Weights of a small mixture-of-experts language model, trained from scratch on English Wikipedia: 9 layers, 6 picks a token.
Below are experts of layer 6 (counted from 0) of a mixture-of-experts language model. Rows are named down (a neuron's output weights, with its number) and show model dimensions 0-159. Each number is 128 + 32 x the weight over its row's rms, rounded and kept within 0 to 255. Numbers have three digits each.
Before each expert's rows: a language model's description of what the expert responds to. This comes from a sample of Wikipedia text that the model never trained on.

# expert 38
Description: Opening capitals or syllables of non-English names and words, such as Z in Zürich, Zionist, Gu, Ma, and Y in Yazid.
down0:100093131103139120143112086143117110063129129094156099135189185061099156151128143156066161159165106099094162114074127117121096153148074160080145081091108107175093093094125114089105119135088112176135058130109049132116157155142113112112113167150089053113096148184125115121106121153141121124153113133126188120171160081125114094170165095143108045160067129162161164082190162107100178143141145122084128134157091150133128128160138140158154101106090155097142093088139159182120149183131174
down1:094158126104149084133127076134136162117153140087136065129155098061122126151120088130169163106161105154081113205088098150181086127139143127091093135107136094116138141155152139143104137129183163135140091136080134200110113118101176131128125137097088112167105085168160140104084114086100127205123157118149109153178150170077132119059116175125078104135089181110118157127161118127175169140093075132062135192146152127175119147125093078094182174178154154100152148127090106084175092169134169
down2:148092109137175158153163127111129106140143124089105087155118093137161177084089135079156090088104150081149084165144150103108126135121176101124123108196165162089079133199143149205105188086091089175143122116122161098145120087132149121203131198152157102095088137087188110147112110113121107106139141056069110093159142141138118152170131098159131130149171128120175094142159112098112196091112107107126121140178158102072071197117107119101128126102134153139185115173156126175104101093091120
down3:106092130136110132090106128172126114171148093178130137099096134145096063132111162164082137092117175106150163165111076132104118037173095139136095128103077147148171149148120074115153118206117096154151154097140154128173156220134138122138185099162130112091125132152138127126121144146126117104088123057119121163138155118165164071063143150122176089108182125111154138139131142151182108062150125094206185170134168110133153144146110069120192180135113104152168115161123092121152153139131069
down4:167127118138090091099089123145107098117116110153104156159125166141148123116196105165153106115113115101142109124129097082154131151088073135127063105081100121166100152133116112081156104157130114124182127105154094081154125149155056133104159097193160043135113140129116106118170147175182163104182147128152090101131111114113102165098098191165111129189103167128162133072097105185122113200063120112127155120152174184132130090066154091125117154093112072153127104094102171088113218140130137
down5:115178138139120154119147121121120145149094094098068163124093074126120118169104099109108093144115116108043128172155103176131128083186114165117073114127209138172186235131086119144162094078124121136154104096121167103138122142119162104108122147122109143113158119124070111075132191112173104116112152152145102147165134042129081163138117143100111199080123152108144143159121131114163151159173094122094114131179087080096150121168120116164192106124079091145181131117166182105148096114161112
down6:117146140141093177079125110155137142144096047167122102084159103111166137118122165196121076153115150185128144116158127139085110172065181110151149132156153143142142091097101099153155097102145085149160159131104110133186109130124171127089179089167141112085098107164184097081134172120108100120113136106136083104092109142097127139121101119124133201151143176171128147074078099095161097135107128144152209051128099164094142115149143114097190137067068128065106144121126130154044116117154109
down7:108102110095137089114128145111123185180119193135136123099107129117137146111129119154122120161113124120109183073151073093140130176138104091174115129143172122120113108112120111114146131113152132202108138160193138119129109129188122139157189146110149246191091093217095107106120137134179122167125121112132166140072147086158120070094155164173089090172088130164134130162072122131128158097145142183160151092175096153106153078176110108162076139156175110088162123153113152094124157189146117

# expert 41
Description: The word the, and other determiners like its, our, entire, usually after prepositions such as of, in, to, as in Member of the House.
down0:095120125173055086182142139139151070136089123106118130095142085122107074043088135135090113099091139153058165144175121099081115148154125156116121151179155155160168153136113124113161170159154134139037162123140142130100116085093118131125156121149133145115162137112158168166148087143144115161163125136101098104156076151114124098180189108152187078125115136111133097162130119123103138138148115103062122131171199124094090136068168133100177153087109072132149181186109139181150070066130139
down1:103153154176133126141143096140045109094146133140122159140123124109071186076122136162149116135140165148144102162056129090135102098164081157137140165153125141121141108099165123171094057128124044135133158102131137120101099168165142114093135119166107131150149140154140074165117131076147129096115075136137078179214177160143128159117121131123134112139153115143110116089099137237137135085102185125129065183110142146175126121117076115032133175110118079139125131135092129156200106146154137
down2:089113131164078142116101119146122174202102071111113058129079142128126155105158131087118144140170177131124181133179089166111068178142099153140117051144109116147149155045174077144088133205175076140188187133112160138133142141100108154147091163114141114086124141080130088078126136141163102114147118153094112113149029127146121146151168107043133091080147141090127137138078103114127100143123126089145102104113155097139113127146109130125133140080137137087093097158135123077141138132192138
down3:093149139163188105078167206169130115114073113105102156079090109141097113092049123108122121121131148095127167123116152126139110146203151153109111100125152122084053149157126137139113151188096134179098133122127169090083130092184092084174134125125177149122119032082170101175155170114162080148129090168134089106170093123113125044145177148162140158092125104156120097095124168124183139140101162126139129122086109141130137111123144112108169116142175135080170127153061118125124138072159121
down4:116148114141085176120159093147094138157139088124183092176144160149075108098168158151135053097179114112109090135158154143143106126151134136106108132105168163076184155154150118157095137102114041151123133049110107089169200140093088185127169160112071140115093102176138094180060066132111159110126147152146089167114154108207134098115151122140125137142169107102143116127086102114133134158098189145112175141156117163120139124169072178169140117114104050168157145162106107125103136135155117
down5:118109126197121077102190108140069164123118122076096142136146123143084160161117172136159159181124075130114169176139095141136120111114137151137178143144140139144128108133188122099133158177129168133107152137102168112047183097106107078181139143155081149107149137160164154145135183173110147104131108130137117169085112163084155073155061124122138057087160146151182117047149209111134136115148098123130178131166114137130164143095096104099139096085146120105101146114117107059155128165147206
down6:097137161124147152182122157140139143126108135139130184077104137172175098141127148118143138166086099168193136164151105143087176139131136152143186108162143192182131165190146164128109131135132116115165164150160144142153116162148148157134164182147101109090145120111188120099126150128115156191170151184116107168135115111080100137187122045156169167178118186158104136125100131126150170171138167145206085109147204131041109070150150133142096102136141115172112118087082141150105089135076135
down7:137105173147106110072116190184101124169105125126157127098124108145113139093116145058141188064132164141148158125157129155140137124082031129121169147117125130123106096092168069187096105136159154135133118115176086104109074127171150160120127139064148085161182133158133106139121140144160152117138110097123127116209078101129071098113114155165156160115156186083139157101135089151139102155156112126103100129152128181129082140170147074206116104082117107110104161130132128233135084112105162

# expert 9
Description: Word-internal or initial stems of Latinate words completed by -ation, -ated, -ed, such as qu in colloquial, isc, str, particip, contin.
down0:128183178150085165169146094086128149095115111070161136105166107085143163179172161136199084110093151092119111155119113121093153093160111155127123154062159105152171142136106082127164155104173126142114143107116146185094186110111174174138150088110171148135071098126141139128091080105183127195133065098133071158176111115168110133179123081071160124120167123137092091092105148148105105122149148082115136120106120093159109138200135123128127089080103070113138154065118165093163163134178137
down1:138050099131046080122163138105097122140168127128184127120190083097108154090147109119155189126174135100100173124148147072134110172123116089136115166117099136207123191120122097132119064132081078186133121133200067138123167124076156130142066191082144121127141135119150111164094173141077182134105141113158051130037117117103147099054138123128135127114085142156183171108132110158143066149129114135148142115159119110121131122123131155109146113130151096111125090119156120161141156114110157
down2:102121155065193101139140112149047156140138187122091098123111130170107144156098130164136100120100217067200115078099144105142031157107100120104096103154098151126108124130151148101168180104108137113145098057129117121156095141123111092139155102223169153158092127109151176108108148139098116079159145106150116126124144107124117200114127057138157135121126119178141061139147077139112129157164124153106161121077131137104112106112060130167137111184121099178147138160156095128130177122145143
down3:085078165088122111131120120181123134094137132120146139129149098178172121158090101165142123094133141150109145141135107127124114134150200141135070128119080177125164089159200106163089088110124079091155178120073145160157089127067103207102089134159061133072133122148139089157124125185174128199126049181181124076108164143153095128130150088123135133176093156160153110180099122129126149156088145101121168100121101116120072132071094142088135149141145089171098132151157085090152112101104091
down4:134148142118110129119124133216199116115145079069110133101151116157171197108083157142131055091112140093180119119099138168155131143108111220117164155106108162114115142102134185120180140117134107125130126112134143099116056115165099170097121083111166195131096140125113127086134160140168092099152106160124127086142108144142078069131096090167111104094176153125121171154080102110155155125095185085129153131031078167084137131170128135126199153129124108131144082166144150131129175166109103
down5:091133177077172151074135108159097090123145117139132112115139169213171178116127128156110078195124167154176179077082179118162137077080116174113127116153118111109128072108096103145151128085124133105104119122180154178107073151117150093128166147136085152097157106102106115192063129132141126184178052149092096109072123161108144104138108132137175107124084092147129068172101147120109158099149115123140151176117138068109189129133180159133151165148207128161111165122117125098117125122125140
down6:140119133113068158165147155095137067110178169154165123116096174148134160168127111141157128117083138145121132115105072120080113167094148156118173145171106151101160121134219169149076165179096153091138102137074102130117160119125128124147154089090079157125126150117157143084161145083176117123139106113133138141180061130181140112132091145126061131155137171093137172136119124128107143082180099080205124201094107104163151145132141070081189102145120078085141184154116163168129094179113089
down7:080109139131063164090080153088173090137157205148091096181143102107114194101142164207132181164126129152092165126139158156140109124138119132099133135131108166226129103131175073104115111105098164113176136063085170085145131049111174092185166156153088149133147148159089164156106152156135126134110103121122118127078134128124139071156134115105105056121114095151101124121121171106137134132143108157168131152199162112123174057152085105124116117141099098131132163128105152144146165103179144

# expert 34
Description: Syllables with ar or r in names and words, like Gud-ar-ra, Buch-ar-est, lun-ar, plus word-initial R, Har, Far, Bar.
down0:135092133101083145087135164146114123151120137154121119134111112163158129148130167172075136127089140183148110107147182077101158158102107160101194140129114096131119159131117159106084155128150173156175065116113163159174146125130112044085177120064115117112120078144099108108133130161175117110107189141193091085103128144109105089048111196112125156113147161135127078114125150134172091104143132102197074122121158139178163137077112128083136124135044046150095072090148115136166138117154147
down1:111070090167180123151148111129137160073149086159170138154132142165109098130087159140100049162140152122060180139132131113115122121165080112123117088083139159185119127123132109141186116125129091115156072137121137099133131192114150129181089081153172136090182122061183078118115072127144129162175157103087120142071115082181115164156105146159163150151154168111131116164168139144093137119112158113099166134137135129136077124038076175148139123108143141183149203121125170170104176152126129
down2:104098132108132070134135094118095114159098158005072115122117154151111139127096125133144095130082189132163147129178106099185104197119049152080135109150113143122175115157156132184111172109148141131156134104127125098086149170201120153191156141121151107133169085119119169099104088123085082154170099126160144089131152145119128117097143052133139113135106104182146134065129152126153131126131180088163144106103096159107096133144100133142080116110207155155176097114118137109174161091184161
down3:149128170131141161074145113163100125102099169125141055127116135116149100148179130197132147154151100154151149090107127157137173125103146090157144086147141056081127102111196124172066107134107147113163153125128136109190140141134125123138178137110122080145150175212151147203105173134173146147083172064114111139129200146147173137127129096165092172190134121095129175129150121127147118215167159141118138194161116124128066111143166103151118087085149156149120140136150165134071149113134187
down4:079112123126145110069174121152124175107119159124148136131168086133098118155116121189125132218124116107158139107127164145103149086187127096091156071119147117154149069141120073117024173155153097186147112124158085083079100150170126097125095091150118145080148103099140188169133129113077139137138123139090162122149099114154185084138150091143100125153132153114160140103090145118103180116111042113221161094116141133122169114139084064104166140146150167144122090117119100139123127177139180
down5:142131182143112153109042121097101154102144126143162141162143109129151099104133096171120173156150156117136187094092169111172098183171073114077124127112185132136099142078191160165121119117088138105148146130120130166115119134116157149204190149195108154129110070113139135160112136148118140138113098131108138156124131096177150139094103098112146112110096079169069123058137118164071170102095198140087133190112097146141097086153131139166112073056127172188107124132141118173109177114085084
down6:111147116126176127139153095149135175149111112182121148126096134112129159130110104131133119187114112130144043161173048085155127140112115123145141126142101082108078126105157126135103165140093148172209137144097087114123105183161136163140160114082156054132185088085174131088115147137108146053122174075084078133105121101117146158112131127127163124178175125124084117173073128141110126122096110116175133197124139162158093061126034114160159128185132114120174144185166083118133142100130105
down7:159144114089078107140118132111140141098193146066173098138120041107157094156187141070101188139138076180096135139152182108192129163126164105112158135130129087071138180108096096133131153097135119122131168153100116135167107191121132072121112159079155128142146140151111126107123160155056119127110112130134070135166127131123115105183144119115189082077202122094132068117131119110140131173164061154149091125153154165168196129118089134100115136151116175146133134168106155090175109160092180

# expert 50
Description: Ordinal and cardinal words after the or a, such as first, two, third, and only, in group, round, and place phrases.
down0:150128118144154126113083132120136146128127105132123121099117059080141142131189082205177096226153138099116131141190125160076155170103110140153162107132115102117152167154079136090176135073100143131101168119126146099087142190061158181155168132094169164132154073137106148092155157151113079128136103120099142100165171167089090148212136142103147132113123185187119118145107127149103121164165082094196123121137126133156120074126138187180123167098120146144143114136130183112144103118107057
down1:105164156083110095135144135131126055122129114072095134052132128152180147160154154110106113103087129130165144093090132107145098136128054108145105137086114118102134158161176092107117130144150134079139079199192133146118110205181136203127157130145085082150140119167085164144105149118122155116150123111124150133085147141080210073135090157131123157141108154147069130098146148200150146153107158130148125133133157110186092110133102039057139158138143160134100094112159148185086132146078118
down2:114092117078114211114140101114155130144103114109143100160160130134126134105121114126168081040148132135129087178126133182160165126165207110156185058195111121159156153088154132158058124091098132195083126129100167136155130103115109149130106119110176073130104114146103149125096162127123118163129179158221171097108142126135121172122126140088149108132096138144119161121129137087108181123101077085061101104198141107132126106091159081085144109124155146139169199147137139158139123143165185
down3:126077158050145157116122139105070124149175140124113147128130164092117141123087112114131108124102165076159132111110091130156103145149110123089094129116143131198103156138102129084081169086171127138129112102186096112155108132136129122183174117144158099149115152063183155124131162161107121138210090187132035062116105100190110178108081179178119100104089137132101192095133150142112097104160111125127138094171155210106170121105098120083134191131195125147115126106118100145109171135161127
down4:134149138145118074103103110092075092161144150127137183111088183141117121104107143105128092168115120138156142158103130108104122125142091093143147110133092105140198157196124154110112138165101093096069075114122130136127159110063186131093131131146129170122092122181188165087130199118084112053211129101110130075119157116148152119083165146142101156125100071071112131113074066109102182157094156140118109133151169111087128125097065133112061125225139155116108095128154151081106129132118129
down5:112134144072119084110121134147135139206083136124149153106151163117097144096112123151125107118115169105142102129094089108124136176124139167138112112089097129140124069094136153126127168149104167139184159111141156110096102188122157135109163148081171086161085050109176115123127108150134039022096132114056161094186177137143125137067163171182139152159101104112123087121095063196133123125088115172100149119124084161104108078141171166121122131184143111104139125159072147083115161139121113
down6:113138127108138073127132059076097102135180155177134148107114152111108142115086140136130189141098105119147114125112079150150061183154157145141065169072118065190108170141092138066153122134110111163116133134105156156119156132165154079145113140136209075113122117128141109128107192128101174150144081122193066060144088158090157127122191162164068130168120153191123176150100173077108132128161114131122142134124166163162144125109168154060141084084168136143125082132122136103117151136112127
down7:138129112113119101152096140076120120140093078090173132123079110107145093156171157123161126090114124166113117136131138148148142120185164194191191069101061142098083117139155116143137080110111141142187154102054192163186083137065109172112170104092093154114145163094116104089120148152100152153136122087135123113119143143122154089142036148062125158122156158173135115202116138164123126128182171069165112113167115091119120165107131151096139157102157129162122146177136083111154106132146197

# expert 40
Description: English given names such as Joe, Mike, James, and the middle or final pieces of first names like Jo-anna, Mar-ily-n, Dar-ry-l.
down0:159088149136050100111104132115089082127139114182118120129100121146079129104103101152214117142114123104147201115085131114154095146131109156131136142195163129112066140161104115136153073167119150127133105072077128208089163103137138168116164171111152155167120105098068109116103189153115122123113167086140187112078083116083129130162099073168110114111094198152144108171110118176114139101137153131106120067101091111118088044147162137200130179104118137112157127151130141122184154156133120
down1:104085092100158096142088139143100106123072135173083096120099166137053155089100144145120088188134107147150073138147107076148095119175094060144085153086173129104095107142160119097162154094136075130102106155211157117118154141129074113118132149091163151160102077168143149157132163134042162093189108112127140154130129071107164121113124177169141112115051093164137178108102127062120131067109131114111111090143109083101121123139088137170168145157180117141153146123126118085111132082112082
down2:128109145146092146130168147093042158113128120177137146105120061160101174131147140167094144136098159099123125139101170103142115089138117139133144106092112143118140138144140101087122122132145059107086173117108110064161124142129095151090151138065130107091058104140142080147183109160126033130090134140165117098157123086095067106126173121030111173145147162104120139093168107142167138124113147203124143130149053148142179149079231114091149153134112140155160134077140159140100129127120158
down3:111175174178125128114213068108102135052147127110158141138096122201142145141108148132083071162086102085122152089136106172165122149127133114175147188157083099122117106180119161140097133123143133058152152132081062115087159094135147126129143096134093094126117110157119147122145087132090138122133164155164114110092153072197091122137121122102123134137212101111146093142144097161079180129110155114125151107160106149136123096183153122079121173139150131111224123119171136055122156155092179
down4:109113092114085132161105097164137173152144123119129190100116109152115157055064127143173128136153133173093138123136115117116085109145072144183121179154177078118116134136099121074157160159203104135166142082169147161148137149150126132195144148119119152141141165057083086074113131170169118171170138101150150169087157105112134070189172124207120137070108129190128156092077175104115081080097109135120127098119164133159100163121109131182141108110091100149134119172086166091102110136116098
down5:077111127126169161133136166131080117169149135099122116072132140109124143139164132149057133136150105113223138197129112138138152127159178127091137164147123105134155122122119127123123116111073145181064148113152139110137134179125116103118112138144104139124071155163122116198146145095151177098152156139131122095130152085081104144122096121090117096127189163085143016066180161111137115086137141163110140086082106102134169163146135068114131104144148088111149114128061088139094084052214096
down6:080099156166102102088086073090133099113073072196148158116116116108135145152033141192144135135125120085140121127082070099121173077168080125161140117156129089159109161135097072133124105120123107102127122136120169167166141108120066137098074112130116080138130173111124115130085136138121121099136143133117064181146164128123144111107102142118109072109213136076109125149136095123076098121132136075189153187197131153177142121136107152124153155112170125121115156069155109127086174192172165
down7:099131139186118146136170109123134087063131120130177125149126122102143111133194116200150112133083106157168093195136113166124061124151122211101146165137170145096142207165103117181181120108152079135107103099148137103097119123132125138140095156142142098074166152109145140130165142126152112142130109127156125102072157122153187174162142071099142201081168143112149079113166053171131142193140128148106172145141136174137195144107156105109124097120151135179138137110160177140062107140078155

# expert 15
Description: Early word pieces in proper names and words, especially ol, ul, ok after a first letter (Tolkien, Honolulu, Spokane), plus Mor, Mal, Sal.
down0:175202189158144167166105111170145153209112145118084175028129163097113128178130099079105134120134138127109118038179068117118113130115115151087117113140117084119120102112071139127153115121121113116106159163183143120110122171138158152130141105082146157135131142157165133095095080135135158120126143138134109124135154183146113147161137128114147096131087134150122196171067199161157131092152110117080096125162142158088171100080197102105115112072064154109137106099095125101187109181118133
down1:129151156110113110087145112136088184141170054194160127140155065142152121171128060142103113162165076145099147085133064113053166144114180130226086146103147135082144163170124105118119098126122107094168097104111129103125125080112113121097131111141177177156149142113127085170141180116134140098091122133123086082108159152134104155142094157113204201100140123103087114105120144138126219151111092150116128189142170075159133100102187097131133130077116129125146151136109116124147152094153167
down2:155134163127146136138113114142143159168123089152113139088152175092127169133088137142190100147070160054134100083109098066075118132149134092110156148133133107124101111111094101191111174144086154147123139132144165146096121072086131137178125120064121154135128090150057089143103119156000117134175131174119146148091165142132048202088123150142176089154166099166147105134111084122171137116156089187157168156129103123127181124146132108146137115112109143125096095174151155115111126157122131
down3:039170144147154115175182185080120118207132097183104102198137123114110109093150087126114112148158143155124104141143084127170115153098073082170105155147123121142139152109077135159089080096104134147123054164173111144111060140110119145182169145094152134121184161098139134112126099150117113096142114077090118138105111093199100126112168104146130199171143097163137186152125160152128129126140110164099119128129117170062184113135124149144102155135093097055147174118100105144105098183144086
down4:051118050094116152100126096123123098111096146146192124060117130091136114090143162179067140149126215090170127129124145118131136142097082161127198120105105172127116186162135147132164164116091119070055192137112118105127110164122137135106094110210150145141166099108126117164135152091177133135177123120156151109144145176095137091124143104072151144120155138089127143147139089116133109100114143100067161118119163090099069157185163120128087109106135222093090092141139126105158130145103165
down5:187101095165144133076120123172129143137122170108133154120068104146146103159093113191133151115116100079099153075175136129134158150075109073104107195065096161108131161126088057142109077134108086168190105100122107103154149078152111191096094152100127112109130137155083142071145168101163128114127191083102121162141127126150137089079125119178142173088117140118128116128172084094119160122134154111127079076121139117065161177119100159145192203136141110138126107058140100150122152086099159
down6:077167111158081161112109123130133096164171110177168144124085078110093144138141143119193163080139128118140148125079113131122064119134149132152123158153103157143121136057159086142147145121121156194164141129131104139103073208120200064095152164089098170118133140133155060070097187120124189148140137089153178141067138104120167158104135166160151100145118155099166140126169136147146155118158145152088171105119140158114125048097143120161161177115212158157105126119176162170137157153140122
down7:175100158106142176152141143156172121104148131112141137152148105105150180148105130122136099114127150171113124117120079156100134082122072161168146079127108120147147135111090082127193171111087076122187166114141158128113109128157082161126031170151171092096112096118135193120178149154064102170158067091112055181129054117110085123137109098106124115167190130148108121115088090086145087197100141112162132161090139144152050121136088172144130135102157099147136142136106131099103146147139060

# expert 27
Description: Capital letters and syllables in Spanish, Portuguese and other foreign personal and place names (Esteban, Joaquin, Juárez), plus country codes like FRA, ESP.
down0:123167130140168147161089121087100116147172130151087160094167175179154138080122078170129158116112124158135119208143088068128130163098132113142133103103119109149172149147056076149147122127154195152140162101117188132115084156122092088105132088170127141097152122140178112138118117149142169082131133162144148087124090105142148143153189159073123154083157122097112225108151132147143120080068134098150097084098155174152083155126125117170100087117077193138077094093118061134109084124169162
down1:178101138113136084177079152124146077179135181150098156137108171132138116117078073085121143203116143095151160137132134107076113092119172196100112154156118154127134138152100156139068152121158160136102122094154151067046166101113142119203160179177143119124119139133077150122148112137109131110124198132121122142139136136118137104146192124157099159134096105179140141135118194146081058137140164074138123124129098115149075063149053121082133086159157065137135126148102193132121163140145093
down2:164146135164130188125192136133086127048125125107178112097134148166138152160121112136153148169176133134094116118089166089205127140172128104085195150104146093087161125150116110144110165103098135091103128130140125148051126147141156124113148125117097114168140186121126168133143098160130117188173102178129062079119199111143153088167083129137115088098096135145138146144149132059107180126178121102143159080161143087156155168132108132103114084160153153133090045078123180126152167165075171
down3:156140079079120115171129138155134088143137103153118144120118140103119141174134119162143153114120067109136146154136158150169091190152145153132105144104127171103185156107118094165132111139148129088155140134042091070180161153057117193108089172118075090127127170128168112117143156082077145121121206147165159123147106101157115086115180131134094151093118129079095169071191167069166094116161123168148162177135101125130119091150190167150126108175129149035144142129101115110167167100154153
down4:107127174150125110113186077107105155146135136121124100142123133144158111128172154203091112092099155134142183182144142143212138122117085074182136104111115135075125115133160170126193109125113069170108100112106159065101179142158136128133134143118135112090122156191134049153127179121115196117127191111141154165114120102109161165137052126127167159135155134169090109117135118136109172183112093051099105123183094105159165160171084171113100088136106131105115138098094059146104099104113107
down5:090147156104121103084108059094138142123149154152136101134175146168156172169132114128123131171191195102104114181087113112090117155076167102124156177129086179154126167194117170096138168144153123151163166129099083122129098159125096159130130103112143121090121113079121177203169116139134144160112083141114144072112137096090110184194123113148114180091175116090135066143097109118152112113101164119143122068109158141139128114207096191118166113090101077112113174175153168154113120159088085
down6:180196124114152038129139092124121118064133123093111090125180083086091128196084134147099112140150135106109130130154123089108134121171129132129101071138119107155110146087115106169141169158176123106200150130131108137123154141099158147102130140154130165153086162146168074107159170095096101112094084128182105136120173139114152165132066114151065111127089170098125162095152143152176170108145102175116131167120159049124177129066152084075140190079119128105136144124148071096091075116172101
down7:138098120156119151165193187147082179132128130187123125123093067200159110162101117082150185170111119190114141178118051150110142074108103180134110085166100107170117105157169160128167135124093206174160109169114168125156117139095120143094146137146161099113180144054101120099110138150125115146130116152131091123187162147145132136165104174118116143112119163060144138159108135106068122119083115165130097160164099124130142216128115133101118142093074134126100142129139111145107145108192200

# expert 63
Description: Word-initial consonants, chiefly M, B, Bh, Kh, T, beginning foreign names or after hyphens, such as meta-model, Himalayas, Halkbank, Small.
down0:109145114128080133087165137128154110135098133083157156159160088179156091126160168169118164130137072142094085139132177076160144118119142116127136151172110080072106177121162139184085145086093076123143152204168223090135093111074078103113155173151166127141134133113110168128147125138103193101181163115125133120126191116156101152188153110120175089153102146079120116098178138155169174095070095049131081091140128120135138119105128153140108133107138131069119148109144122071088099141107154
down1:085086116117116086162084125159091175131168135185128081090140123127078117065123150116151172116116110174144107115137107079137132197176083084118083174134191100087093107077145091083073140110137065164107121044128197111105131141119126120210155146130159106141100165125124143134166175140164110164145104102118114103110112131172109081151145159182108075119133147160131124129178156126124174061130124176180143112124135153124130180160118154151168155124165118178133149149069103108086136118077144
down2:125160131073115135168176123183145172136118091099153139099196090184095157137088123111147126116085208165130151145065070065078144115145135163108171139094043112152153105134085108169127155138121104167154126148138142137139111062144114153121144157157145121155135157159126147146138137117097110152174105096147174094093165188156188122091112094044041133129131122150158167125138100103096075137107145087109131149096123117144114092133130174165105071136097139105102121123074070108100097104179099
down3:154141171169184172065186128150128152167060121136143115101118152107087119161190156084134121080120115134137100106123117116126164068087137139166166143179117137120101154180166091051108065151162122163143164109090073122139140105099166182139141144145164164142106083106153114092128073131124151109136098151118139183127145177127120101127061130159143167169064146044097087114074118115156138142148136144115163133149079091173119100171101188158137115090101077118182146069134113141150138152119138
down4:125114165140151076092157168140149120127105087144194140092149142132176171131125067123113154133158116112116134143135064134084182163130125126176203091189107080109155158089131123134066140143173123163115169138117086184110203110113078136107106096100140132105145187136130110099066071126171113130108184169085113129167140109116137089154109118096104149160107144098130154142120123148119090141075154109179060135098200210140140112082104098132193139124181169059141102142148110134128131106111135
down5:152182131156124105181090109164144099110173078084142153078125071120087129113105088121150107140141108113168151073117133095130113143191094075167160097140181093194123129126168118111078134168150071164170147137107112194198151114107141197067136090111104159157116080156132182150082102114099167163175096134128142129109108121108106125084062127164106150198116123143106158131108138119083117119152097099086081102099110080109131132144131170134130113112126136161096072123118105152062087198106098
down6:128192147115127121080170091136126128182127144125116067152130147091117102136079180114193150081149161181064135108164109145127142113127084094108106175090098135129152127114078079120099152132097172171150145117148136113137110107094159173181147112070132085085149193187194138132156148126073130148090130015143142181138138103138142174156137133140154135118191157166102091077094104098085123142106117091141123086140150103116132192100107195144126073068105130116116121101135120140136166128106150
down7:161151151169144154123119086085114050135166128147101143129119114073115122164128172103093104088132096147105129109130156103096120151175192164130147094095137115066142103110122136173119094081110098184131096112144151123046164157134117154137077151146131131118107043139129105134148117175124159161100091154137102116099150163185148105176140140128082141108115118140132138124041118100175181148122161090145076080133095143157162152186151147143174200124073211145109116090192151120114078174124154